Weights of a small mixture-of-experts language model, trained from scratch on English Wikipedia: 281M tokens, 8570 steps.
Below are experts of layer 5 (counted from 0) of a mixture-of-experts language model. Rows are named router (the router's row for the expert), up (a neuron's input weights, with its number) and show model dimensions 128-191. Each number is 500 + 50 x the weight over its row's rms, rounded and kept within 0 to 999. Numbers have three digits each.
After each expert's rows: "mostly gets" lists some tokens that are sent to it at least half of the time. This comes from a sample of Wikipedia text that the model never trained on.

# expert 11
router:530475505551505504543524493519487596517503449496527402561471474526590607610489614454464435447513491406516529451488452401475512510591456501535463531487502434505529643502435440503476506534582457
up0:487480511463491503509496463508446415525469479477532535525517523510454520448504519573510539526497479576478466442548557498500618466471451469441509479533550564482520448483496481442500513504499570
up1:497547536499487567478518513443530474525506618586463415513516479451496605541564513499455547420462383467456453507459492518507532537405468400522540484536497537516568592390581494484510479513548599
up2:561405455508503475544568511563495510560602554448411445450486549521567477539506520520531552523532471482485513494510525511458544515577488419573499488419506455484644421468483488457564384522541611
up3:507603578439515480474553573448391498427486562556521451438586535424506535488498561496418339500518408439480454524475518512421567493453465473494454604475441547513590557525543457517440643621420552
up4:463436532536531545543584539493531596545544480437502460508537631547474557471522526552522511480426525455542498436573549510504439507535550518531545438551557423473491430483632547524579569459493553
up5:553467452453496489463506446442505467472461530399413521437439494431403422446539556521510508603482505451506519403475527571543573505495481496584555463547542608528498415477530522417445511490482449
up6:573551649418456506520518563442476530528531488454501550409446498468529526483561436522519544477520520486509481531544533529422553465533495533515580454488496449446512453471500472509497541576498531
up7:468522480498365497559528505549488515573555522549545552457601515503524413499532489500516444632481511494369371412580560492574568452548475402434474410400533531435507387536482559460485458435481542
up8:512498435533440471421426458452480456467557501508495491555497573483559547454506487503470546574499447465499446473474389518550483415499441369497515412451515536511478466414450461569506516498520520
up9:490580452529489587474541488518409534460535502496531552514505527553517555550509597463492533508500531517527508430551505485487574541435408450423576489479475614477527571441498491502429479542548490
mostly gets: " ", "–", " (", " in ", ", ", ": "

# expert 9
router:541471462587499494445481462492515475491415452522430506483517496469495479500461465487453497480513482468569535469515479574532523520504455472474512551566492514433319546543560447624535550491480534
up0:478520559435479444491571462441487511489417426517493475411408477482456566424522546527588476598529482602457538562495528494548535467522517554534600435536587469522539543472464538507571506362530569
up1:448458490492475501397457517501524511456455564473472467427574502476465470556576500446459522595553437388472479623478489427491579542529482468518480503490491524496515507421526551522488382446611540
up2:446562538492434598556500546526284481552514558490492484422547514483490495515528643481540429482492509458545521432526471485460483432482412597466584484496465527499521584450510476481480500514562476
up3:478599598383505493618583498458483409579436559539530526491471391627424388493516444567516642519449529512490542471523503458385487540462459395587440449454500508480532403479438554490501504490462499
up4:611547494548506553453548451466487493510528593510449521497469606592608518500520444485502453430420491505536496497502495455533602463465427522522510513554485495578526436492432463487402429580580520
up5:482543566481488561450623451483511477556420510489522478548478564519581514482561480509472479511499553554470529573584541524443597551504393433491529411531499538612507399519545616501470408490566500
up6:475491593485473475570501467567546493476410407466505441466492543525538482569495489488521507485499508464541533515560535454485428479426464585507504421494455533450546553531460507398506546579447555
up7:429539502478467516456484460475386447562447499595522603486497476527511530510490468504574469570465479556456486533484512512461521533547424486462440432518444517554496489504467446422417483545502482
up8:502581431578485525457481567475512510529558559431542522507564474459505474511568518549576570548478513545492560410504497474485563489496510558536574483515500458479530461564467539406492503465575580
up9:568491478457486487522549531488517526541568485612590461511477529407501474441544543482554516584506520596501489482466444491506432416476529471480510470393462460437531556464462486507558533442461563
mostly gets: " F", " M", " C", " N", " G", " H"

# expert 10
router:502551458569422494497413514482502620445563499513549404616499508476514610485497544507537482478549516559353466578518409451565528431548436513429535485565583539512493460443483561413591465542584548
up0:438499486519470519511554426467507434555553477559484494441526480514449525571525602458538547493451487543488505448427526569488567494588542483554518511404478501465520517480416524475510504431423424
up1:480513546480385475584535464486478467523417459455553473503378520471407522548516503539464392570521466556519585528477461488522507406492468523496594453536524481509482426504404474496467530451616427
up2:611566465473462488531532633495537539515529583582525489434522568554484504569563487509519530463534521506553576476443532588438476541476523519512520458401481520492513479565410437540470378507496534
up3:478456440502442502516526499486480488555433509537585480477503548460385553494553441500493569584389456568495641445567527493495538450391469442461579425528526503474477519556387437509488478454578459
up4:632473445544457499456559472413421515493484459511513394432515438437511429425559433496494525464575422540547514481462551415450452405422416423445529434545490494564521526523536551484592490501463557
up5:430473535471520483597551467480528526461505459427534510436496486507399481480527446536502648552434494503457541485559432593529548508494551474538506506498494422473517424455473503485494482387514496
up6:526517465569469422459548489509446522448497443436437497479588571506474513587534529518527512493501412421534437472515470500524452494511434541549582420487487450486469481527500500353488540545441494
up7:559543503410432599546466528479568523512544446414406553441508476539538548502563570506574483530494519474560425423520502502540557524506529475564562511484489503445488607468466544505413486490554568
up8:579453591468522483467432490494408464507413477468464512420575561509451481518495518485606449482550503481503450499451556513375523446487432406557514602455488505485545474588509473514595574653471397
up9:460494405445458556494520497463478461484522516476475486460535584467565537501523488424534462506562515590495498512513508453517547559592419414545556407487485506486462520398420467569447406545528484
mostly gets: " in", " |  |", " m", " s", " on", "==="

# expert 5
router:436465608464501401560551413493521465456427528540430603519527459545407468474479400537552424485490557485543510518501579500426555515477403461593472477552521480400576507446518518523550556425482451
up0:454572477595545523357474487483444555556458399430451525473546435480580376593509506504572397526482553426506464453501421536456475469559483521435451395501425486509524599484422435518428576477569497
up1:513508511450464399485495465469432509569374502607476455460481433506416467509577469564535541517562453356424460456567487622459500492487525521566517523530596480503513487572414562458500532415440495
up2:460492503460505511479574480493530491419408440486510505423531495515504526512485389501464437577425569458484523448549530458534472420472372456554448480465500506550498469577562456457449523526490493
up3:538546531516478496470446535461451502539553507455508442398504545569589513549539458437580540517529542568495452477516421523527569502594509501489501501534488468528538484551487466445480532444595494
up4:535363457438473553472476459523503399446442488428493440538517572503498516564536490473517485503498537560460409484544457524563527393548615531486544469459575493532579493468568474552556449537443495
up5:498531515574507430534464484534430554492545491494481491462496419549471511551542537519528487522522451487451503451516549511501552489517458482471571449480531485511531413503505476451520442458508488
up6:431472547594471510561533493510509603538468431557567523468503487470477442524425555551434461483371480511446543501526571470485520444500525471503508478517445472432485567515431457518566539468464518
up7:516504596614472481496438481452494556494602525536495427476560502520500426522544523521461532534504511538472477465455502508543548501530552487499587501509570465469507429468521569483599491492533521
up8:512493549488492426457460505474569497529412532519533469479527431444419480498520513438547537491409513623501534421475460481494436569530584497436498520481506455534493460492466485589483540513479591
up9:438440500502483498526443506457474533503435430450523502481491553453426440485494440475555542396514513478541535427587511529446670522570613463547520537550450460523497463547487521529492473534444589
mostly gets: "ort", "ft", "ot", "ole", "ard", "que"

# expert 6
router:509572508518491486510558524493515456538543467529490461428581500511539485438534450590550496541514545543453471449562435593536515548361502457491475495490517563502595446537436559538557559468549443
up0:500558489403497487556542551471466480526487602626546564627483575456487440549583474545528446525485466540556475476514432413406554526594442546561472406466464506530558500507445507482478393428605538
up1:542489500429473499409517502513523478552378516479523491457477459456521569546604483510480509452534515523526580516567547494443515536568493500522523478518458395568438460525420565469493422530484543
up2:448526487534506516451438446448495442561441512581464534498485497525545558564497495374445489444484411500567554543388496448466596487515429441535490552474525498515572476473563512507361520559472486
up3:480565475501471520552541474511465444491511447419477449542510520545506531495533520586568487626508421538429438483536414517590495437569493491552519523440502491440493443497532559516455433511505500
up4:545536518496490462538376481459467494487380514499612470501519586436441430487520507558483578517497487463514475544510489485446428506458398542564526447556565449520508516475446526465492475545619514
up5:466385552484486472515473610474513493386444428380522430515544570465508555474482508490481545613484502405539621520468430477453497510509453536373560470502439518538512501463590537570391462534533457
up6:475493514484420445537504507534485490528528505489581434524462452478477397474510530439437593462516501424595528532445517504495518457458489462455501463508499460535527447483611487534486454465461548
up7:469472528462421471484574462449473510413529444480493525423465588468416463598535600453422477502484465467464507536456478550560482548561474518487506501467500468507457464464544501492550435441556542
up8:503593523545424514459526546560558468538577542473488507578652451548550499581537509541606414533464486486557533472598419479413476487525452419442479554579547485540483490510550491485424469513522538
up9:571474384430550593507516492529529470449462469502482466475610506447534555550553567467478595508486543627512557462583462487496627447574492510518509419545478537421384425562507484473452421560536499
mostly gets: " of the", " the", "'s", " in the", ", the", " The"

# expert 4
router:475545490518504550480432571497506496496618484479544553355449558545513525440503513496451544508549478600408470514494535603592475503535549466407585477446507595475497444474433396528409503431447539
up0:493530514486495468497527519525423519440489584424460457485510516485525535513509590473521522496517460530516568429598511495445534461492484395399444449494490445448583472527479464529533478624522541
up1:584468464532477547459571533527508443491469605494480535503547484516525499546546479523538510544525565534470551524572491540446533392425524482501455537471478387443516510514570561497553515547491553
up2:501475479430485426577563552486532449540474504427499514478603511570473466564525527477482530486500596495536534490551512582496472536563547388550545543435491492518447447521424535528478488511521553
up3:529521525411473416477486519463594484512521496479525482510465493547547514444534423356523563487480537494497532366504520530515484445540508441443515565479433510522484370519509463517461480563593579
up4:437447525490500479492537567457557483548466504517540544458469404595539558466537435502532585445514493500424579506470492475508410558464491452475503455522400526598552529505563492570529489515554555
up5:505410525498462551488541603504439438466506491472442466512554430537517440457573485529565425467412496472515464500552563560404483551523497479510607433530511523472547553507556568435507528448513552
up6:432407549416454499491508412494540448486549434451509444546560518532437431528543426495512502501389474467412552463635537505506466522461493426496475455482511494518465534458471440556428571439586515
up7:610443549471465541549495646503505476445573563484481520461517413526498470525544464532533503546508473442506540513492565562542496335567508441488467543459551642441500551514586548504515525585506471
up8:430486443508497610446508450475508486583447515443495512531562446571472419558523512473526515496534468582520549484504496437431447529494469554481554517484513453509503492386489472462516534511510493
up9:568528514507458582441455443446515536514442605504485443493489416423421488547493513580473330472499434445586442566434510436405442491510479523434525540504409499556489462506444533481462507497520465
mostly gets: "\n\n", "\n", " c", " p", ", he", " per"

# expert 1
router:469482505455467493543499496512455562554444543554531446449515510389482425486521524613458528509443465433521530545504430566499426484481530566490484495524487439581539475580505423561501493541609494
up0:539505498547386456551480389534365521495547525400510395450500547460440436516448554469430441540452462502480460500435411501528520427456495503471517456515483464545517477516474454554373550512582496
up1:464555373543467478435495402479423486441557508462453497492458562436483465579471506475451513588561410569462527448516416424552490401466468547453466481470554415611569535501506509515442430505476518
up2:545412452595485514530452420446439536442519468357467428532512466478444595415505507518519524434498412443526532485610451425531506421425406477468623464538455509490508487476490456462464552476601524
up3:520571545440417571490521540536458522520538579459574497507538478488540516537451484543550513438519454423450409535559521495462462586431489461421473493528389476514559496489440570449497506516439462
up4:407415458638527443464607499459535487390547514416557536475488497519492483486509519482492564519488480443542552494426584467494501457515514506519528437444504513483482572486613535529469499432442542
up5:467377452560473539477531561476475530524485494418545403514468455522502419527522522492555447644474521441491403396561492536509508424509467493514488484487425459466532439506538585452481522490520461
up6:426466461470467526503488499425436470485432404432592496557520597498557509552562621500549553541413531401540500497554567508541497503550431502444503414489533446424534527492477395497476524504625482
up7:460497423559448607420526551439480550509451446572549459557561568461606454498532474461522438523512591548560556490520440471474508426559505442471447460446465461510610503499535445501512508506468572
up8:577576458459483559615488497531470507516574487537551514520473450486542501447547582528546574490493394511526477503523447406496506527466477529489505485523483521496557472480497539474405441512528493
up9:509549387549459569421538486506312524525508476517464478516508594503499532546528471432475526489518502557499481526579478467457525422399482471468545529502578379504542510490509502493555536563451444
mostly gets: "| ", "-", "|", "- ", "|  |", "  -"

# expert 8
router:517496474480453490476548599503511504514461535492517504571550471537512484440505545528482464576466523498495474580513471534490471495517522498518518479422500506511536497450569607522531471457431459
up0:516498533555432518543556512467495537578412603553538587513470502527558518502491496440493471481484527440465459542625549484493589433473385388441537489578527562462557432523527488549578417535469499
up1:531443525452450408555469547510489439538517508551506445471506512487540483447511528426468456451475451499581560453467534459474552561551523516498472553538445512448513525476515504434507422539443459
up2:499540518501515555446554490524508441417511548452460493507578463532427405532547484523530547490563421395554561433478548502456426469451451548436463527510414488548526473506490392512505537507529496
up3:513488475496407600454572516457433468526534486533462453472496506526496511484496517424573548499412468483464497521572466539463468543490493512498478553505486536427546466485458419504515457622486534
up4:579428517593481418453500569445481472572478555518457543450515479538503554467520560496496458499514469530586507510473552459495549505480466489420520560520446453446545485456486498534558513478501515
up5:492524395507456498521469518526511521539454485518487603475495512577498476481512506435508590548492441471543519535584460499482481559448486464479503549476516428347537493491484538560488511486523501
up6:622458462424475422482509505522469480570576565500480453430578457428566509450517482571562568479434514482540514458495421497467443467481459514507553496580502470472493468528499536479475472546517418
up7:449505517471492423455544425514460474576406503537443470489492491465482442456515461510455451500463542474511508490486428477514533542505404540496603381454497514467505547433534509494558457434477532
up8:477576549553497573385523613402453523477523530473513495432601572492505570505533619516488525544438496408575525473557466509532471455540471613505521511521508536430492550493550460489496442581624466
up9:570533475493511526498511562515442511472502609479476526501537505441549530491542573450554501419582502595581516379460501403428576502490548449430481520440518502519560510437600442435531497530553526
mostly gets: " st", " r", " v", " l", " form", " con"